python train.py --n_layer=12 --n_experts=64 --experts_per_token=4 --d_expert=32 --balance_bias=true --shared_expert_gate=true --lr_router=0.00057 --n_kv_head=2 --norm_eps=1e-06 --rope_base=10000.0 --init_std_o=0.0 --init_std_down=0.0 --lr=0.00188
Below are experts of layer 8 (counted from 0) of a mixture-of-experts language model. Rows are named router (the router's row for the expert), gate (a neuron's input weights, with its number), up (a neuron's input weights, with its number) and show model dimensions 128-255. Each number is 500 + 25 x the weight over its row's rms, rounded and kept within 0 to 999. Numbers have three digits each.
Before each expert's rows: "gets" lists some tokens that make up at least twice as much of what it gets as of all text. This comes from a sample of Wikipedia text that the model never trained on. Tokens count by the router's weight.

# expert 42
gets: " the", " |", " The", ";", ":", "|"
router:492548500475479471520500507515517485516453482518486528490469488518522532508492481502495489442504477507540455497484480548487534473527492524454516478521521529525524521552464535517474473501463493479500500496485491493478518485456501511500497486472510472498526449477510476489495524503508497496525498490472472488520491512532558493507471525494499484518505472508454480493470472491498500525506
gate0:459508474502551499491496474514469512460466494511491548499516492474520462426500504473503486492516478484458492507491514479455523515567511496544484480491478512488512510510483504514477507509505527464467536474488499537445496492535442523504503530506543491493515490494516496497496512520493432497487487477558513491482470527511477464503474471449529474507524467523495515504507503449507485489495
up0:518514515501447490504507522513500512489514501501482422542524518506472528493507483500502504537504488475472491469475510501520499497490484507501527536531483477484452524505511520561503479504490468519490497520526509502471536513468509452466523468504479520473460508514517515511504483444517486474547541457514494496462515505486465530485490464527510530490507529458485483496516531558490515503531
gate1:481485501511479525501506508489510496495490537479519459491468498467463521484474468578465455484513470450484509503461518538479536490526496507498468500493507529517524529483506542523492458497520472494471529518499512503526509502499470470497503497455491525487503489488521474503468533509546532459483525502515523484486486514509555496530481482536487517502516524498537497515539508577503473483480
up1:532530515499550500511495505517496465465555501503482529490498483535518477489508521492513542508474487523548492510506491466496463545486525496485504493500478471531459453491507492468479527471513553476503497477499479501461528483522511486487484518499538486543503524489496549525479476522466505514478487502442456539482495520494511470475541532492491496537506494498502492459465471417475526521438
gate2:503520482459499518477484506492503507469504462554490505516509478488506511477446478519468495489547536486470500494515459517498444508502528476559515444544491484485509498548518500522501534523469501458519529518509468502504532534520500529461503465520514480482554465488530524484563469513493508485520517541486516508513484535509520504536488478505487486491515500521555490500479454517482554465494
up2:492501463510511484485445531500504487498466480543543500536540480494494471478466497523467496492551533501493500444509516499524516489485456510528528496509495499511503499501537481501500487541472467495500512495490484508465565553496497495514488468518470520500516512493491525459524482521522467469526530474537498511503515486501506487486443472484553523490548536528525433486479470488506510468468
gate3:500498459489483484522509494437531494518459494486462505497462510434537516469465483483515529500514529503496463534507509525495510487511505495486472523500499510486483527509506528501502488483498534477550489485488472526494533559489516526520504533497476476480483513517476492484520465532477534545503533494516488528535513512510518484521537490489481467541466473501504470510523507484534508491504
up3:526512506513520522497518478476474488499493540483502501480479535516519469486512500556496466496495538462514492525480513537521469486489558442476500502482511514543498499505522487499500504501492514483525522493512483462486506463437494485514509516477522484514502516497463508520494455518531497533500506479487493550498533515507538488516454525461478508499491487480491491489481517490505522528488
gate4:502495486508514481466481497511504484502492464555511499487458487492472508481473441510482507468480518477474524454511482488471491535529470523510486468501508499535487502525518507540444470528463506519480496540488485529567509492539482492465501481508468498481468491538508537476505506525480479533494492504513520499461529542514510525489512490524481487498491506512512447525467491508468520503464
up4:511554450492475518532520480451554479474503519466509538485521498481479498553517512505492497549548548498486524520422512457469504503525497480492519491516486470454473515498531485480489497494510554476509521537497513466489506544513476497520559501527565483490547519474518551505474490515489491480529544526469492458526530490511524494484499431443482544478536506502507509473546483488529476489464
gate5:487521505439505516492494507500518490488481526479473513517492469505514467496501462482496516505479519570507516531509501467498486512537467539486502467468425514522463534484465510530486457493521517511516489514489475534453531495488522508516474514495471534474470502524520516470485546504515425496524493464483540482576520492533506508477543458441508480485545471526493499507492540484529551510490
up5:515508503502554526535461472475495488513523525516542500474520463513515483468481536503506531455479501499522519477486518514491507521543440537493499534485539480536491517466484476496436476498478491518507491508501476501536449520504478490552486510478491522485488467475499506484488517510505495488497449518483506496492484485483471511500522472519504487478526517535520512483471531508490514488490
gate6:470538506545505480478509475519501516519515458515510546505509516481464491478480501544484446484542513484434519449484522525532485500547496521493497474460503503493493516521488537496490500486500505486523502495476496483537507486550502528476526520520474517498486463490518486496522513484521490491492495469530532516499514508484459474502501514477466500500480473484478500496534504499529472541573
up6:487504476476507472492483467510527523523481509495499520466509500460520480473462501539487490493528486497544532518514472505447548490486471518497491507492501489535552462510505535521519481489519478470497533508473491529487497511503489508522488509487486502451499493496479494483508537480501496478495532477522508505471531470549522455458529499517556510490531525504518456462487506528491485489493
gate7:532483478527525495530478511503466498519505520506551459491499512508525529487455458492447508496455487518526514484456488531555561505507510543491502484497430499483483509468508537514485497520503504490518507507488495540494498521531517451519494524496494504506490496529479443518536500484502504513440570491471474498488501510542526497545487493427506502500493519531510550469482508493455477514452
up7:550497506502487517453486517507470479497502473473452493481504487463507493542528503501526498533461538489501497532500483464474463497490556500491486513475465495497502502506463509504512519449471537546494445532512492465518446443500516456482455508524502501457480509492479504516457485481533485505501439453494479481509482453500482528509491521527472501510484484502499506512483489459520529539480
gate8:495487464496497512500475509500495491498468491506482513468454445472525505488519537537498520535533491514482479471494462520488480498490479476487472504508507532476469550460487543539513502499476511463566511473493476517475508503504513532545492492484512460525510483474496492472490498488519511529493499519542494519502449560508523484521483499501468471512508487523472479555544538485515467505502
up8:504502443465462504441506501476491463476494511470471522474473489475516468450486504521496508500480508524522486529515504498501476496551485481559523497485517498494510483483506549515512516529513509508514544506484507501480511503475518499476495482509469471508557506487509569493543533456502455484515485515516526505507487448513549504542481517472513470475502485523524487488489530508501502465466
gate9:477531451488537482514519491563482467544510436463462486530498489531520486508462484503538508481516440492557497513465472500519523539504464493465460448534454492489548525477483547502520475534493473530491541509502520539477507470471488532498467493504494518483513519502495502517523524513492552459540489479464503491527512488532497512466501513470490496521508522487507478511440509487503499491516
up9:507486538504475505491492499496523515459456512547520512470554477461548490483514448482506498542482514492434467492530519523516531503516496508530530473479533526514507515542511540510488515513491518466472485548504466468476507499519523504496553508499488510534510505499501477496492481516503430520515489505478502485519501530462477510490512497470467526540469484523473502484564540507467515505491
gate10:465518470487524508515501502488550438510478459485481500489483463468500493473504487508550512435500472452499544516543512458528500464489423464490458507500530473509530529515519522508521474521497494497458494524477499502527493499497526502458529469477478480507501504501500511488453517510520558522496440489520462512503493535506509484454517495528468464462540515544493476545478488537522474565562
up10:520520501529501553533487497503516518535491516531501466481502527497514535541500532501491497481488531515450495488479516500492558490497492506516466487490558449484482501476483471486496485463488516481518493498484464501481461512507458473516517492492493459497490492476498567506506501464456462536510466549520457468488493494474532483545520507520547536517494493493522512493474430536459464529472
gate11:528479498530510479461515468514502479488517475518472525533502497488517457538535489481493472463500547526498493523487486505521503494502521531478509498453480518463542481510490495476538515537530490493521511505492481500493486449467457477522513520469484471494465485469491459512503533546515490529531511444525462498499498469529475478512528500446531452474500484499505541484537523472519518511486
up11:486506488487516473496477462487497490496487479571454542493503480488520494518509485477477504460524504506525507550481499496526499480515524539499553523461486543477524487522496499511505514511502480502498534486485485531503514452481501500510540496474477510453456494488543436504536509521510496478545496467508496531509454443510469486517503492496524467521485496516494527487554517467492468511459
gate12:510479504495523440501480513510494520538526466493494470503522494473479516506483515489537467502486557524438471487468456494555501471466500440505507479484555480494512488499522487499482480517471501509519494521495467492491487487495523511500507480554508533469517492511490475515527512503502484475534566497536502502547512508477470550491519535508529516496528526470458552490504524521473493503593
up12:475472496481473462485480476486484491520446536493509505471531503498507520516441524514494485488537470492463496494507470530508503471505499484516524489475496487464489504508479467526465513502479491502546469554462510520509470492499498512453509491519526455500496475494517463478492477515541485496500519498530493528499517494538517517496478485548475527519510543557476508468517477542473500521521
gate13:513502479522543503506479502521560511536499494505530473516516491504496527474472544518524483456487511507493493499463463510541551563495449494519497465516493460470442508493470537462486454452501476497484513529510485477501496515491510486552483497505496512512525475492453502473540516448457453511521487517467492493504485481507525438524487509528475539513565489469533528495478457510470509503499
up13:465511526486541498489498475491472470514498480525527530492520481508513473525526473527531509476471525491477511513494491501475470494515501508500480454489546492538501498514491537527465501493517537497530501533504505477501472460521493539535472546526543438498476558464496500507519490537528522505489494495480483440456472516476486493484530477499511500476483503499534506464505529513513502496539
gate14:485488490512475471487495477470513507510479533531541514488491507516490460542484512520519473505497493517491530515534496523519552513493512476510530521495474498515497511549503532466505504496511486530573493535484482473469510501473472518513517515508493480442497475466504489475544550463484516541500504523504493498465485516516576461538525473528513496506513469512555482525561505531487538461479
up14:493500511494468520488542542496531488497512479482483484571562489460484509509516503441526480565507535497486496491513473486496443474499476510511485514511513466509477490504475521507498546496495493507524487477510538488493529495533531482504509510508521458517527490527477508526496520525492508527519525473506468486469501484483486520479516535505437523529511510490471460481467507520496491478519
gate15:494539488495505527508531484526522485558515481485503532458478499467492508521536508506468460487531496534520509493535523523524504488512503495462473466535481478470530482507489492514511515512497484498502512491498496513480495519500515491474527471440509553513525508473524500567535471557500517514468493458510474523516463467522513469503549513437556450532535470513539539486522498463472490506510
up15:450527507481475499509493445558479452513499511535550511483526472482500446504475476503511493448522516534550511515544508502497526500532488499510554485465552508496514524510489543477472540468545509482481458504452496532480477490517472488499492506476469506513516495483514521470533522504514470556506466456498528457501494493475523497536520518495483510492480517497537474487545503504449472506475
gate16:514497514543468474491537497478481515525496487518490515516544507570496501462543504523510474531526518527480499439456511498498512466547488482472502510497506488446498502480510505490506488517523518488528485458511502469460526538495460499519457447442532509502474487523519483533517492584457518519498543482473456485544498518461454497538482503463481516523485504525480506473535535493500495510475
up16:471485500537482537504495451512506523445494485520531519490470532515495515540532477498514478493533532487524497556527493494508470479494484504491557475465453519510491543483479486489495507478465487466539526539563496524531492471482541501539526520461475489469514502497510501499457497490556500520514476492509439524519517494501544517493499531513517528482503454482472486513501505496568531502542

# expert 46
gets: " of", " by", " to", " from", " in", " during"
router:504534513505540504487455539541498511493533485523540502502492432503480528513505518472483521485485469499499501536505486503490479499513505536547520518459512475500492475518509517482497489484499557449509511468488452509500504483535523477484513462546533525484452484459462486491511544487497481490503523486494481459502464469505481488544478512510460515512516526519537496494515530490492458491458
gate0:481500511513555501561510516536533494457491463518494502473523503500490492469521551509514466468499500462499553505519530474477491504472479518527496504476531483472510513542486502550472466496463513473496529457526520517493527486547485468503503550481518467517510495465499518504487524497485467494478486489531490551478513494523515519519491501517423477510513525554526537478471500478490482497499
up0:541498481506475508494499504522508520500475489508474461527533494493488549475497504492470546538520476530471474466487472523503490545507518514471520521526495531471489486510485534471488502488481482526512475526499520458484574540485486487497524438513468528504470478525516497505520487482473533441530565495489479485513491521445444563507438468465508508500513490501504491527476517543490500480543
gate1:491489488472522512483475512521486507534497504484536474469503480485492503530449531530488451472509460496461498537479543510499506478474491495503447475497509482520506519490512518489491475484536533521484561555509518511518496504534479492518485451476513519473481514490457456513487559487534541452442490508479535517469515468512514448486486504527456498499512537501521491499531499534500492483468
up1:505501503504532476485487509492479476493506523501488512457542460508538511520518526523539532536472484520516471531511507497481469509493496494483494499486446505510517465487543469507510494499531509470480485476492499507476526485511482519524452449517514474472470535460471541490474524489525534560482503515453517483473500431489535476479515540485485508520502499504499512464508519443445518492408
gate2:499553480502472503498499499535467506519521502499504548500519508482479524471472526484477518493536530512509505469513483508497478495505521521507521505505502503429469477527519451491502547498474539472493497508534505494514524485565504506496501468499487504508521469505544514473541479525474503464484532510526525488533477473556492517519530538517486447494507517502542517478500492487492518465478
up2:454521465481483488527471512510503490521504479508543537524508495453488498461473538469505486511531496503483530467492511468512487484539511526538523500515518503503482489524541486540461518530476506502518477492541451532475547508515495544514494467503493493482501533481469525466509520503483517488516518447551513496442499487518479515490476493521516517503549535489503467508508487503520504500490
gate3:511492494537495561510462501453470515520488493489478477509511480471511530489488491512539497511534532507506501534530540475553488491506509511513482559513485533503464484468481493554503466505510505481545473504474476513512483503484507483522534481527503465476522521476476517487520448514517511475508516550546472532503507495521562477536515488521499491524536491510512500557518527485518544500494
up3:483500510483513512500533488503525494477487568478491510463493531498500471550504516506478499533494522454481517535517494532488513488517519466513483480492501495491547473494555528492495488543485516490507559468486485482462509510462500500508529515482480492535485498527486506505494485518546477526467490470516478521506529526498561515499455467495492513498469475461500483483495502498516566490481
gate4:514522484566506484475468504518516490503500474548514478483486500438465507466496449535458465457467529463500547474437478509479481511503505513502508489480501523493500468534502489556452494520450503502490516475542475526542536489508514506492490525492498512525506479537496508479514536514499451516467554446518537480433486525512487517511483499510497497513514501521495496545485536497494500462488
up4:497522439494508506514544486472498504496513490488504562487530466519474444504497525515488497495558528536463495529499505450475531488520466511517514500526489470487542538472540494448498505527524478487529509533490491454491504528476504488516548476502487491473473528480493520515454505509524500511516498500518474494545486471482492491487502491498490554494517516488499489446521473489499478515470
gate5:508475526496498518517497487494497478516501515525459503541513487526568500489506505499471471494492555501451484496490496516505526568500476512523518509524487497515454522484446503509501470466504525495522513503549500525500544527492490478470485490525497538486530515514517542506508506446482496485509462501505497460524497468529503479445501490437522459489515473538471531516460508470483517525490
up5:513526542514548548518479432482519500503517495487520473484504490488506507540479520504514492477480485501521541474505534486512480528528470529460465510487530462478521521483537464552494502495479473558510459521487465516488465484504491474514506501499540456521500475475520492491481531489545498503502436496474507518453486466485484509477531448535472495478560495507504484490525479463510472492504
gate6:490490491563514482485505489503490473528519505516529518487485483488513461499475469505505482525522516515507513501484511541515474506546515509472477477462467501506477479491525530490514476479518503486521477472486468487515506519557504476486509531514504513481491475490480485498498501475531469507534428494473514476574451482486513456485547472454504503513538454487497483500506518504525459537484
up6:509496538503522496489502467508509497504490497527486495447499527478560486500468497521487498489505485518448493498507463517524515514478511488498503482519488497472508494503479498493515476464503454477506510516529486545497480505487519495489460516478503466480505555493479521455491494474511462495516507535514512506472515502545549476502546471511499495512461539509496513489489443473458540548471
gate7:507514524495525527526484521504490520525461537491541511499496524506494494506506476486461509518496503547509488472496487488521533535526511543465509491512438443438446454491536492499523498543511537491504534514487533508453498537522485460490508550516477536512486475517474496518505488461491485446466508496470489502510467533512493486538517487480500507510539496495494524461480529485482518502489
up7:540478497531488508453514514535493498436524504489487480505485490492501470541495494501488519478452498511493502513500489473439516514489493490538487463484497499512469509488488514478519549450482502547475449491494505490509473439526511480484504491507492514464496493509508502522484503487548515502444462464501542494479512440506496507488481520540499486499477492510510538544505475476521476521509
gate8:509507497511504483473486507466534503550484493511533489461465492500516501465508510502530480511489478521505504503499467496520487490451516517491469477479533504506515527463523525511472455469482491493485488480498490496480500525510527528537488494504566522523491500504553457472502505485483499466505489517493489463467452538513522474476513469494494499492498499488467484511545529539529512517553
up8:510495455472507484456506506474514532496494492494490530458446476529521501450500464499513534480489487522514481490504468494464453507502490495544476472479504489466491483491498526453459484480520525507498544521529475494522507503507523488493485485476510490521520500502539558476532523502491472458486506478487536524518482463523517473544493545469472479492506520515497512529503500483473497504481
gate9:490516486465516482494512542510488495529534450521481456471514464525539488470454507495504528481518442495539506483461525485496540545527439504503473518523466467460512515488492541483515445527487516539508523484512544505488498491532490506509437522485476483496490523520490511514516496500509475463523465480465488490521493532525503498491505472500495494514540508461519435453484514463504467529507
up9:489524521482492513525485476499545456492481517528523502476531457484563522511512479503506476560480517542421494497523464480521512509526487476499586490468533519509508504529523524513499496496489488498498488540500477486484538501506497515484569485501480486536466510505519493521496467538532439513522562498503516495475523498481460514499478494457500505521435500462487515520529510500498551528503
gate10:490509441561519518489497490531477486478512500458499485517471460483484524513502505514473511433495504469491505526472514492539512532472457492503411476513511478487534510516499505517533490470519516491487521516501507524548488501503475520490481466514522477513471478507513482492515545510483478521444507430505483461487500511488488476502499471516514503471466520539540531513508517489547469511522
up10:541484506509536477499509533524469492512490497525511501510516487541472485547479535483495514467446510532483486505490527501484521510517514486521494490523513474500516517458483434462495506451512527512494514484460462534519464531495480521562462481474511481502492529522536517504475495503452505509528515499484483459509450477444526523519509496513524506498491489504531509476506440532530502515500
gate11:549487506512530500468525507513500523485513467512482477535492483489504442476512491507483535499499550520471515500495509510496563494563485492471472505458497513487497507515492514424512507489512494480476449508484488498490503534472489487502501555445478468549487486489508471501498511563516465512516476495498519544527501488537467483528539497454467464470518524511509496469488530473502519503478
up11:526525500464461502489496498493461516468501489577491463496529457526485489524504495510476557479471503484482495527463507490502509480555519508501505508521476490508474467521486507465478497470497516514466482513531511507509545491477526506492505517459465515459504492500521456513513508534487481484499515492498530521488483454524476487499551515496482470489477516530506494457507505491511506505467
gate12:522514444521508460496490495523529529521520476478530496534520489492461539517502525503484486536473511498457485483450462480534498470525502469511491492487519453477495498523571525488492543519494513517500474539463484465462508442487510488492497470531484509479520526505519497526546504466480515511525575508510474493469485467519483520519512504504502513508492471482485545515491501555520499521519
up12:478489553481467453468468490489450494461491533466529550492514507529510501512475471497470511501547483492512496517501515533487494453505475523473494496510473527515481481508516509512494526544502500498538478534499527513478501492481516494526496549497538479491498503510506468515468470496543527499486477479505503500523472494566542505508514497531484531528541506531502493501503485515475533475496
gate13:522517515532519529508454494519501534548464512506499488505503478499459492486474545453508494493458519525471512538467502482518539533465506517497482503503495463478482531499528502511495502499506497485515465487527489492493516528507502461550528520491533505510478501510467491503488504462499461519499488474434504491500493504495536508541500465481479546510529493489527491531485521488460487499485
up13:456496483494530504461508456517482485540528513493487497500464476539479459533501549482510513482491519498494465454484479499498500544489506520486517471513539472462492510459494485482492495473542503477476490501465454501520464500534488531553487531499532462531507509455482494503451495500485514504470488496502455470480470531542488483485527486494486507481488524515518489493519474532512470533552
gate14:505506498511497499486510497480509476521516502543508486481500496509458502480501516505490472473497500558475492539529514487507589508507473473529523501507503492547480509563532492500521497537529518522519517477519506483455515493500510502484524497517514525479514470527471505475524546477504511553485535520473496476457491492504540515542547479534500486515514477518508474520528486491481538506501
up14:526547518490512498464514522521496502518506506490489525547470474481461478486518479492486453520490531509510488530482492484513495508531473474486469520539480498510473475505501501520521564530500512478524490527511526480470474467499507483472517481510488487523502481522485520506488510526490513520480505453490524467492471481488513552521512584537451499521499517523487480512513553500523498476471
gate15:523529514483506512499509478482516524501499489504509480513463543503487539487509495509461506455476519489534550477494512531542489520488499535507483458535480476507490493524483476487515515546506536481520482471524499510446513493472473472531511486449528495477538471503561532558529512545514503497461469487509531507519507483513482502516534481494544495528527500559510521493461488523499522532504
up15:460480525513509532556488485522533465500489534528517483512479501444519495512481514495546460470536526530562527515533519463496534485493460498527536487487500492518504492532501555546502499493544501488496523492492480532523481473517517478483517576506503495496493524487460520486503530447510508518474449511500474489484513513538511470508497535500464512490474517495505512478501456465471435517503
gate16:504506540527458493502502540476457491530503496497508511551508506545535445465516524478507500515498509547468474486519509508483439479560472488506468552525522530485501530483548499515492473463491448513526528524510488458519527538524509521529454463496521498535443501555500501506514478541504558486490549463493465451503520498481498541497491492463534537506504499513478493521491497429541491503521
up16:479525485513512543487506498471500485479495446497503544496466539506472523463569488487542489483543531505534501569503512488490467471471503532444528510500479504527507518532513471507499511501524471463521453507490504527519526483480499522541541491470486467469501501506510477500485496482508439488491500496492504509499492467474529492515498505491511500499507450499499494530524552474516505486499

# expert 12
gets: " a", ".", "==", "-", " the", "1"
router:468469521512480514491523483477493488471528507471488503511495496536530482491514509557485528507488527518549513527520479509457488471521473508496485476480517500499523516552451485498500478460555506515470519490499475501496468509449502523462507511502467471501453463470488481461505500536472472554537480493509511494545513448491542473521551493471534494514507552509490502452502490474473519500491
gate0:467491463481569503525532477512468480447483490487495497527532507513542492468506507519495523494524544508505512508521552487485501505546503517516515530478468495501555501517459492508460483511516505451486537483504499519430460498531460497491507552508517473505514491452477504499485505487463503534490469509526511503512501494525548529540493469459510494520499498502533490494529541496495485475495
up0:523481507481463486516507510483517534487467481502449422531517505512488519492498495493513547525462467475491436459509497515495532501455474461480515502489491477490508484495511497458506496470480502516503473506524529499493569569488518468512507481537485554511516492512491491510534489465487500440520518477494469488475489485460469485506505483505492491516525491509471468526489526547496478471534
gate1:499444516491525539484468524506522494539510537480542446520490476490469487495481498526484476454470475481456519495510511492501521522550488488515470492480496510539517539494498531467453474495498482529501561521479509518547500484529464481517451489488537525504524528529495485498506524491503552465503471515498524553486530457482539488515480490503505486497495539494521457502535452505518512487469
up1:550449517458522504460467516479515447524515526472497484495523477518484465480523525508498558491428508521531508507529491464477474542486522512504508529489466475517476507510508489476478533483504490533514515474518473508507500493490532479498464476506518529530478544501499558508496490529523566517490496493450493515471501465498534509488548554492479465521499531485469485467438508456494526496434
gate2:517482494460518492497517501504494528515506542511525488504478511500506490499466540527480520519495550459491522492506471505451496486482524532502496455524512511472464462542511479491505527511473526478507505494490469499537517524544452555513487512493511511509541483482526484491524466485478504494500511469515526520486489488530547485533516473521520454492510523531534478511479483502502548519511
up2:495509502505487500513447487466498482512464479520510465555503513494482493461446492498492503531527506510474538488504490465511565502464501501544512506528500500480484488510525442517500499486458542471549485499484463498530525553516495544505505455516462468469499527474435516461501513516472492511471500450546470503453516471485479506480463488528502523496559526522486454524478505515514468487506
gate3:501509490509499509504507506470524493501492513504476524515500543458513463498431525542506484498532525485513485549513510489506471501492443487522464505525487516504480530495485478528516480488496524481533504501472468541484534521510478507489498543507481474471486521521500515469487443500511469522500562505540449500514474485515497476521503497498476493525506506508449459471487543509503593501480
up3:511536497512517546512514462527475500531500591512505519457505537519500463510521548510502491530490510483515483512466480512519501497484524475519442525516493494519521490526523504523527478496454512520499506477483464499479491500443490490538511486456561477529537485518489477516490472502524505526536457466512509537493508478476541502489461480486489531499479501492503484508485514497491525542514
gate4:570507516476514493478465502504526501521494502510517468491455467513523500479511482510472476459472544510492527469485468489476469514504504521506517486462499488497532507501470477531458518530487481508470538494527482476526514466479490547491493495542521535490468496531491552472510528563479527505439531473496544483477500500476518507489511523531500515497479508518505504511502466514445466474491
up4:539516498481513503508513477463538460489538515506524479477513500529461452528472527524475512503532522503481527513504493477502506484497483526510524464494495507499475539500548503481545481516507481463581491515517507489524503516526465505528501505551559449491476549479492522491466457500521550456510515510474488498487514476495497459447506471455500544506482519493546509462534462487503488516468
gate5:535470502438493497500495475511487489511510549536469507529504497510498505515489512514488541519470535553511517503447489453543489553497449509502558521462496503483439488489466472525474486474515526515509501528482441520508474487470504502492493503505504523496482468482481495487513543515481493543522497516519522467480552490492504492465518489469559511495521507560487503479487528496464542507486
up5:512481533494519585500488445472506513535467519473479497483527481499508488507504527509542523472469526510485520498492517473484536514531444549505454541485519471528504518498475459514449471506507500523518539496490500490495462503516451488503504492514519490538469505478474480473514502512491505508494458524481513458470487469483483499516540492502528500465506506520521471488463500475448478502499
gate6:491516502574541510446506513531503496530550461523517515473467491499492458500517500502487530499523522474518521457502506495523470530544516512530468488461468482490492533496490519520504509503512509477524479485509478462572496484560502504500519491528491489508536500479499519516508481496540499495495464485507508516564522521466483514494504508470472482511514473526517518548532481510531467518509
up6:447525506504513472485498467502514520527482503549504529478511506497534469504521498516484485478502507506519472498480469514500491480501522508488509497489537511480517517511477498504573472487489501462516511520472486530545547501495509485499496504512488509472517514484461516458501504525474439489503487494490556516491507462493469490509514492515495511499514512505508472483512482490480487530493
gate7:538513500513474495506491504477485482512436530523515492543497502523445473498508497553448522508485491521525514500497469489523530523542494485483499529521511451482541487504534503496494497508519484465515512506512493499460504508514501531534514511514479522524509466492502506531538496500552494498465516480522470488504516496498513461539507493502514512495510496503482549464462484495510519500468
up7:554489514496481514465485491506498473483523508477461532456462505492518467533517504507503526500487489543523481532454479439476474497497523516492496507462520526492474522543474514516512527466485480519484478496486483474522442450503509487473453495530519493495504514484502509519493475497522531496496446491524523497497505500512499529516473527537494513523485488499506507518465472505550486491512
gate8:495470518531490524446501513520491516524501509516508501480477488490494474496544536527541474452496484511528490509559505505558469517510519499521483507489482507475508531476501513502491545522518501516477505481504491533483484490518486537532408485499499508540467492472523441489493503538507495476502472526516549526497429499501490508541513550505523507494497519476506504527524496486505467490505
up8:495489478519478477466503468498490523503486501468505522505463487490491508496509462480481516486464491531531523487524462476505493509495461473529515505468551465441512459508502545436467509531526553495527531513526513504485507502499501503457499505495464456513513515518507522498523541516513485477499526502525537491514494505547508499547503543495494523478487504490494468499499503464485474479498
gate9:494514479504486489496527490522489500516541404488461442494490505506510491494501497507497487457529501538537508466486551505487542514541508476472518490496497482475530524482472544501501480513505501539478510493474517517476513491464495502466493490482456493471459496490500490511532502495489482481531475456498502517510503524519469524486542490479489434512535514511524483476501525458469454514520
up9:513496507479450520508522475480505490477494504503502502504533513482522492497509475518498508500475542505435510459533499480522529540534523537518565480477473532535497519513516535542493513510501537497495505505548482500442491521480512490485547533487504539524476476525514477499462485478455446525527539447489496530499485477476478514506516505484477507518478489484506507505551527520476510518498
gate10:456520490559493551499506478504494499494503462495517485493467468459501495489516521537509500448511478482474515520476502521495523469525469458481441439469546436492565539523503507520474488480499467480451542558472489541552497499489497500518498467494498525512473496504489484476507564530509489510498494475515496453492514529491477484482505490500485497468505519544493527515519495473543455506487
up10:531509499534505515532523491493518500511495519521507496520482491508467506522541524493470504477488492479483497520483489547516494474511452467505469477507563455517515507490510468520510505493476518472514503502515469489499496533472487487527501420474530501488477535485460516506471520539445511542511520530489482467492478524471535508530547486529491515500541496494548486525515447521520525502482
gate11:499478504522528454478525489518534492524493465552473515495491491508513489516546506502500483461517525520531499513445492536531542491526526533493512476459510534487521482521478539485509465532522492506478484510475464509492506526498464483510491479450493457503463499469473493484502559517506444548494485432496475494527475473515523482546528486433483445487498524508515507483517535498514529495473
up11:446507517491505496512485489473497475521494489576489509471523472494488508518532483524515530478517488501526502562458502520539508494523507513501532496458497552505470471529488524471485471488517485519455514489496438528519524495494497496512497491451501521437472483512495471487504539522478476509467485488525501524511464460531512466513510477490499448516474521535494495472521530479515525464461
gate12:504481505545526473528509514500500536524545490528494501513495523478495542485481517484494511562487502502480492490515452523540485519471498457498498522502521468495508489499555493517499480506503490507451496495505470519462546494490543491474486471536482517499512529525478481549546496494501482488538533479527540528514477468501516511484537530497504500508513494494472555471482507516483502517532
up12:473460520542479481490489519498470540490465540445485502475515516500466526529478516523455491503499465501507509494520476532506547434469502487493503507491469454463481488499483492488506521529516490502497492494471534508458491484482516510449511506504495499545542465511514488526512485465509510509515488485517518542498459489547525497542494526530451520529508521568519520470510500516497510502505
gate13:534476512501536517498502516509509477498511506489525486488521462510467510524474508498501477480436505523465490515491456527494509520480489526505491483510503482453446501493505498453536462469498462525520477514510502470512517489505525519534489510522492512505500494477441481484512542485482467538501516470478495494503458476487510486540525505494465546509548505492524504486459469543465512503476
up13:426507503490517489486470508537498489562499501487521468470499481504523528500529533495478514483519529437507524469497467490493516491521486487496500444510554457543516544487470501494474506493507552512504509546492502529527505508531480507532507523475523454489527509512485508488490488453495488473530479531502477454457491499522505494470478476488525489498467513502534522500505507536534523534542
gate14:492493549509480505514460488454490488479494489479488492469536535518486451489495511493535495455506507500510487509542474538534522525494496465549464503474509480488512489534473489498514465495491513496471505514467484488518500499463527528483524504511530493490469471476508473497518552500528485521481492507504481528510501476521559478555535474533484509513497510503533505506482486529446544460480
up14:483525544518478493478521505504505492502464536483522485507487496470491474483498461452501476544519482490442550493518456472460518492471482522490492460493475488488483457502478479512501558507518477483515544506504513489449490487507525568524498499500496490494516469500460525502485537574487503553532507468545472498516460475486496523494513567503469527508492503514468466486502494487494511482505
gate15:504520469497507481490496499507535508551516505504532484494467520525481507470504516514449484493511536459529539454511514517498461497527474500474478490510496500469499493486487496530520477549511475489493471489479452489489541501513478503504517504456489473541555486496499511558527484543498485481522470493525505504505475511457482484502511490493541472543552476552491525496480473479502550520482
up15:477493516475474528519493477516495432526512563475505510477452441461473500545510487500519484505511528509539490503551493510465517504504489467517512515505531495529537508525508531480529497507515492475487469507439499491503494494507466525483513552498533450506508497493513524499530506494521484514499431493453499473522531458498502489518467537505489517497490493500563504495491511504459493547491
gate16:488533497567498452459536478482467495528509495526550512544525513516502431496531487511495456507503498519446534481487495515487479462504482489482504491494476481491497521472526496485506465495514503510545521502524510458458530555525496480526477479494523491525475485519494487504515458538468510514504524490500493487509497481482477476487556495438494485496508489517484513451526508463524502521480
up16:525461502476502557486486535517507506469530492492508506499505516495475511500475478487530495462518506502523466577529509493511483556501494564474503523507464508499474532510488494496513519494508455474522486520539484539537540436457532485555492482517511496457494496520511519529489453498544517513471521502460490500494493499522519535533484483486491510492509483522515482522477502528545472460526